Experts of a small language model.
Size: width 192, 36.5M parameters.
Experts: 256 experts in each of 6 layers, 48 squared ReLU neurons an expert, 8 picks a token, a sigmoid router.
Training: a variant of Muon for the experts, 355M tokens, 5414 steps.
Below are experts of layer 2 (counted from 0) of a mixture-of-experts language model. Rows are named router (the router's row for the expert), up (a neuron's input weights, with its number), down (a neuron's output weights, with its number) and show model dimensions 0-191. Each number is 128 + 32 x the weight over its row's rms, rounded and kept within 0 to 255. Numbers have three digits each.
After each expert's rows: a language model's description of what the expert responds to; "comes before" lists some tokens at least twice as common just after its tokens as in all text. This comes from a sample of Wikipedia text that the model never trained on. Tokens count by the router's weight.

# expert 19
router:157102125124095120115075097141127106096197143122102120165177102166138165078113126140135138090102135152153131145115157147171149077156128119184104178109141131135184197043143187102162089166127089075097165066110187144118128095145104149176148123129120126155155135085125107074142113078190139096157155139104094157108154179081166130118151163141154101103152122088137161091159120112116194159078129159126182137121130147132182166113145122089124133148082124064136113127102175140106140095197164093105137085138155206094109119104136093102086071100087155112077106119123153173091171185081129150
up0:100134166144086197106119157083168109075132152065082116113081086128162157179143132207115103084139165151128132128166159102063142133130124148155132147103110156094132154094143119110095153175147096107050131135115074135132057112136161164090205096142133133159091132111168188123152090082099155137157178128164150125124107102084170121139143192170137101164141155149130108114150110073128131114113059164112101139148144086068149088156148074109132147144091161095097167126153095129179101068150143167125061143133112094098107109073112119077120157111121074108131118176143067114166142115074166146
down0:171147164178174140137131105112144191110136066065100130130087123089142147083059140156111103064135138151091119115124096104168122143083135107123159131125108125069090101130120193204151106098142119176101113111159092113088118115125111110063165176167130096123097182135114102163081138139111109110159171149111206148122095090109132103097135176127123164146157079105095109168093090124097094068195129149143101142139146120144114073167099184156092141118102163121141145121133136104120047102068117155066139135162130163105160122118063095150118104153167079100128150169058128167188135116082130144
Description: Sentence-opening connectives (However, According, Following, During), prepositions like to, with, into, and -ing or -ed verb endings.
comes before: " the", " a", " to", " his", " been", " an"

# expert 8
router:200126112101120096104143095187103113084109142108106109141119123088162135154143149100149119138155168150135112105177158151096126074109154143188181075099147150130111175119100229128127194177063116157135141126055115119120148119178112144052064159100143157169117126151117104100143133108108161114133114155078161172128071153135171170182133093138176115099096100133164144076149111186106147106056161159121136129149124188140160146130163111169096099138158105151152121116158186129094180132098136102022079123148143171109102154126153104089110129109167099118157160147106103129082124136093103167
up0:129106132135158131110143140128128100123096160115133135198069159116171138077117110062130124102127106165121077103165114039104188137125124143033105142155188125095099129098104152155146130140147088142161134145126130110162118145105166093079087140085101139092126111118110174135134132098145110148157162124067178112139122093144135171137138126140103112124129134147124012068186182058141101105072103167108126169136120097090100203151112106146142142099178127104078165072123119124162099078126155110089168132096119160147137164133092162148164160087146155106240145127077166139150115143137130150
down0:109172133062111115119095119161116123158142116183144062113085169153132121101130108155150073152127139140069125166164158131131148112124148185119159211147144189079093113202171166100114084154081167115120148134105105132152158135132112073125106103073061156139105093120154080130104130069143168142101079094098123113155061092163140153105135166149154114134099082170093130092149127151088160133141125128183084136146102147156121164150108145082162172143149104181108124181133157182153155070218132083127135124171107126132111084076155161118150143171075103106152143204080127130150120133133174106
Description: Subject pronouns it, there, they, he starting clauses, plus sentence-initial However and More after section headings.
comes before: " was", " is", " the", ",", " to", " are"

# expert 38
router:145087129125102101200087137170076081167118157097101146124116114122157132142146095104121132113134202120134151110096140197115108148136161106145157127044112104145190153114113146079148115151127151080141145092147163073139081070082118145114129109146123164159120128122189138084135180154088076138053113156138121142162080118085124100137150128082079163121121130105133120101163140147094133141097114141148098182109107150135152169113149123136162099108148131088108153158151191096123158133188092147161138090133190182092100210167172137141102128105113027087119174103118084163094174208163116119
up10:214067159111035114095143111138116114105182164165152086163086159041130177145075068138142158058131149065112121183149153160102113132107121130136157164103117153125122165083116125159073116123087106108082152140132127114152125103090087182119142098068119101099073103123086100066159181107126184067083145067094122138116084079159081107129096129130143119120114099158128179083185073120139162120154148178083129086101150129104146143146153151104131110171115070140132176158153096116143119064127118095127106151127148104192093159139121148116115125111144129152074121155143135142116136136106101117
down10:126121147140210096086175107152164167112067096114152182082157076090166103113089070140175153164085093140110123086152099084124161132099125117093101081114124119155134118150149130156169122121110113186130113100180126165130206112142118149119127164134126092108152236137120078105169135120128156100168147162099117114126174107096100157119114124109119092136091088136102151070129145138154125163185102184184123106176078165111105150108100148165095041104113125197155152115128111098136140086150195091112127111141044085093148104093130115062115133137191145133134135135137128146089180095134127135
Description: Periods, colons and commas after names or titles in lists and prose (Favourite Actress:, LP:), plus sentence openers While, As, Among.
comes before: "\n", " The", " He", " In", " It", " This"

# expert 60
router:131117144133126120111137123112057122142132138069168101165138135068186169167191128069168169132102157118135145162118133138147061129096095057178158124108153124127156111095054227095080119156095045115138089169142163128140116169142148125135130167129148085146100114117126123147131123055148156143146100123128139129092127098168177102127124112150077085111130137115099093133143077131115139164132133118048134171128185151093202138156117122121137128183125110159063132094096125120081110080146148112099145181082094110142082119147119111121144105142122121145207147103101055118143181067117070134
up7:179142125143064191086146149108172075092159148092125130119116050061175190100188162167095140123142146123130131160120166135185177141179093113192104129180184138093143110134109068106134158173171040079146119103155157159166106114111179133116102115131144106116182095123100109122122203091094109103124116112121083127148121099148155147169123086152119133146108109128153113114120105108116140152145116104109140166103169105145156133168129112102102152206124105169097148024094166181152132118151151116119121108126128087092104107130090109111146133111065161091119108158095134136052181090154118110
down7:093117108135163045171110142109123155073130117174074134078124157131104061136183114038038089138144123136140139126114108115110142117112113118065019131069125169095163108089117151083139133163148108140083123127163128125109115137174146092087144064187134106150124073179141100118158098162102107125069174117111144087098122132096162150121159082118121184071109109118100140132113070151082159054111133096135112113128180153113122159182099153123122179100126124120105137103127144132147099218138106146149137084105181194102132144153137095148130126105114166167102128141102135082115147118103141116
Description: Month names in tables, infobox dates and birth or match dates, typically "Month day, year" after "|", e.g. April 22, 2021, June 29, 1999.
comes before: " |", ",", "–", ")", " –", "″"

# expert 50
router:099085205111113119095121086149058098131153187114101148142143166106165140112120049180097165119133149092123127158173122163162112156118114117156160065106111106180126166147072142137094141120111184130126115097164161126159103165072209110135125149212149100129087083103089106142088111092128140103122122108107160125106122100089119059177078100154136127101105081119143073105141039100101190213114132143132153098109144181110136082143124130109162166116198161142127133115113098110102167168150109135093166166147159156159096131160206136144143105118166112118159153152112139141121165137084149107
up0:094128138116046128159133174094106086062100205119183120126097127112141140148167084088148140101149118133166181118116238136143136124101137093136105115109173157142096142167066159200115105112106111102125154116119137069124149135108164133066208136158137134127157097123112092121096114085130134114164091128175093140157129124157145078121137089056109073157108169122166124180111161150081121128085139185096115115119142133140149167158162124176168121115120109068104118086138139136109150105086142072073115119100193152164113138151132141129102117169121198142098211144112137176116132182128169157
down0:136145145103121131146112144050196105156172116110176161153173128132033123161171152182140153157109132138142136124058141152120116125103135105153112146098139140154146039103154130104162171048105128110132134147183076087109168120148110089146128146151105139148114158100123123118126107186041136112101198134134182125145176127090141135136090180129130139038122101090192143136101120094184179092114143092127085135133115175120154142134080066086114126135071064108101088093142145119154086185100118123153109075092109146143121131139110126161181136097094166118114108129133165108118081115180125091
Description: Month names, years and closing quote marks in tables of dates and titles, plus predicate words after was such as present, located, involved.
comes before: "|", " in", "-", " by", " to", " ("

# expert 27
router:140135124166065142097131100136083117090175151093110145146139136152147139104172080129093156129117136117103108165107138190099125072128201051197133143099112175133170135161100115120155159138088151167142146154130107106053123136135144122116145099156179143084129131158137112107165103064090224107115132190092109177117067093162073101079067107129115118098151077118120106125171101137102122117142117111090175104156155201146133123196167136173141121133098145157080058139163102101127134149148153101125140143103122189126072171174137089132140127123120097147222096100113062141116141123122145135
up0:166108104048154142107118132106099099160091202108109099097151145083188106148130185154135103186089129138137118136129150148128153123118128150162124117154166126074117121129110169089099189136143096149154123143118129156185143166141116119098137111166157123171060132174055144126116094135055143083158163121133129152116099130137090102141076136140067135120085108088120136098113131120137086182080117090154162166129131120104126101185188128094142137138100049194116175095170055132126047105073182092077152153146145135149085127117098097129129061102118137082139153118111134150144087102124071059
down0:059202073059219123108094131090177161127143121138131145173165093108096143092090112126113166195167155118136185112117151079110132155112162071116091118137125104158160109176142115130103152158061164125161156156119102187127153158093104148138059143175145122089120110166126156213160151142139087145173206117129115131077152115088140172098095140103127132140192168145105170123097178164132156163152164079101102113174121124155166153188103120132134131136135155167126114147167122172112136151124113136127164146154079141128121118189184125123176121133142135155180165136118137097114134125158054095
Description: Month names in dates, like October, March, December, and the word War in names such as First World War.
comes before: " of", ",", ".", " in", " for", " ("

# expert 55
router:101053117147143154134121078075098068158147153123059127113140162151137078157155104074129132057155147177139082119107086138177109118135144134223138104128157102135148088136079175090165191082135065132111145121162163106079110079178155117120117098107138111128161102133074168150115118161103091101100156173138135156130107106196142150118107082136142069132154140067153122049117107113115143118124178163132139104165153170124126137160136179159163149140061066102157139065126091144163122156102095117130175128135159090098119090108142089072162150159175120104119093110126094173106150167099103135
up0:139148123137148185142130069124098077145144120147146154064083162185121120101136106174168116105160171045159117162133097122145202088088177136150112094139126171111136140180124093140146200135139144096145108122134148133089179117176097135180158072092175078080128187121094093181159213109124139096190158110132099139139142136094094093165192151139136127178091084061075116122137117128088130153139072091137147080125124161087095178080132119137133083143158137169070134151148104122127078131107105143134130118126144105176182113138170109211087128134130163156148146162126130108129101115116121120
down0:124115102150135161094127166103116140128185155147114103173150173151121083110162164147170135099096133123143048126128167144130209069113115113125057137115152137116132120142179165146154137148113152170139160124131127113171000148165151112104165157101154104108124089130150141118193104114121141083160089175142081105128151101124164162176132078107136099155134143167133147058162089123111161131107163165058172172120141128158143092151150147174127151153098106164065169104145180087110125148146145111130170128156170120173146091145169175105139155108090181106144128178167100100170105195152084161
Description: Periods ending sentences or abbreviations (No., v., www.glenburn.org) and decimal points in numbers like 29.96 and -32.19.
comes before: "\n", " The", " He", " In", " It", "5"

# expert 26
router:152029110143107176108142115108097081168180157131113099105102150114129100168154060065073122099139149108118120144130140142193098087124156143200152084107092145156157148158076130074151146070137093150109131110167140116108095102156140138141095098130119100146132092126147111154098109116102131113066154142120094102133133079206139164124074112074135119125173142066158161092129102159193141109107161161147108158127149168091145165136136188130172152117124058075120124093175092097097113105119098127112142157089120082135162120107083130060126132127110110109096118121171121180090178129062040110
up0:134120133072076143128100141131119097125167147151094091133037154188119080117117140098106127144120105163131146120129113147190142076106196168141174082201098149167161145126109100089130121122130165120136135150120156109172156097122144132143179134102134128166103178131057117145129112119142133120111125122104150155107072165130196140108111136117135133101117190114173105130129135085077060138127134082081158155065116142116118094112124134135112157158132169131168080137139098087111182101138126127224151186121136069108110176106152092181118127206117162136120115189059130100101146151149023161
down0:114127130138129136097116165085185093155149043187163088099116094126113109099119135100120074134114077148100089099150101085124161083109127205086104093198187134130151081140144118079083117112139151143131112136072136144145130113086097150106164200132131150123156139084132119087165091145138112107108136124188138177113106142165146161048139101114117185097140126093126116098088093145142104070143158141177132132131143096122155074106183065148120128145073189138184045119107099120151144192160098147131137184092136125137148121140125164146175139141086206114136087156109064121122170107151146120
Description: Periods ending sentences, and decimal points and periods after numbers in tables, web addresses and chess moves (34.3, 104.).
comes before: "\n", " The", " He", " In", " It", "%"

# expert 9
router:149081145167084126077116099157101127093113113076131161185140173120135126099173122089146182122121115087107146155125107156090062065131127144185134139133143146130090106113100077147137175117058155176088156097156170108118110115103156136098129123127106171116118175103119132143127105065147206163116136143100096127089078140138035124165126085115169126139084090132111092112179131122107135132091140107132147106133134158136138120123180121142113105192115080084072117081141164181141192102158111106145124146104154120166065180175213133109060121115146073137186182097161102109091135110091146086
up7:137074164099100149165130115120119135155212144122139162130090097137096078196114119121134121125112123089114129160131061140177184142120129069173113146128116128183095166160143141173160110127147199127085112167159105047079089166139139108177105139118134173101122087129104071095116137096120138145104155124158143224131080154144135060066167111134124139111143111152135184135114116065167084119145180084139157175125106167126146138108143148094149135104080088163097187133190125144114100116107121126165161117097116126124097142053174122137176095053197128178116124138139133105152098100116095141
down7:139154128099122150192137096089141115105170110159133179156128132154100114155109079169132158171097167152127106148164113135118101101079120133062113116152149051102127124108144134162076081151099099146173162136143102160106099159124136169128131133228111115094123178154116146108133133144062081053143126136149099073119138203089097170096103092110139150115121163175147128153115139089127109018097154092195135166092047099081108153122145138112087096120188089185127166146141116142096115141119090152132157108089108140135078142083137185164137116125145135167095080146108093093118091112088102102
Description: Head nouns ending proper names of organizations, events and places, such as League, School, Cup, War, Tower, Division, Church.
comes before: " of", ",", ".", " in", " (", " for"

# expert 3
router:213142093120116109166145122185101104142151159088121175164105143156149178125128125104164172154109117123115131102189116175088138134125171083134108076083135155121164160085101150147148122176078159131124095143121115105117123139136063144108158133114178103048118129116160089143175113113125080064123064119116123139122054119090153101129135071111120127180152121120133121122158138096160161102081123139137119075130102163162174171139112140142111104145138131115102061095106078093116171153072145123135060036111181092136146138109181078060122096123107131102125159109125101134052117144044130180
up0:137133107222036167127131148094079079102140109151089097155166089157100110139150128165161113107138068149148066160170139116159186165130137173187073183094129144101120105100077124113094128141124088182155083180116149142137042099163108135186124134076128113101134099123159070111091127120092128095157135114139175145093084132164105187096137162128097084127175157145096164173207201086134161122111074149076123086165126123103162118134139136157094104134157110101135122106134095166062148129134149143114121074140136115101072149130141129109167138092164142153106110117116139126124146174088096126
down0:146100169222143128091167100083169096098133097131135100102089099138110119073186131152086158127107136098061165162115152106085188135180128209163149098164116142122066134160155111116152189133143146136087159163150155119154068154103116122134088136131152214101144150075113123169086116092117146126123174087131149148120122058125099091119166096108131116149103085142196127147143115074155146121136127113079099154141114184154126166130156151099154145122108116142138121124212089130106118198083146109111140121121111070140088100106113073105155142111115119138118175160105102125080067068157168076
Description: Pronouns starting a clause, mostly sentence subjects like he, she, it, they, there, you, before verbs such as was or had.
comes before: " was", " is", " be", " had", " has", " to"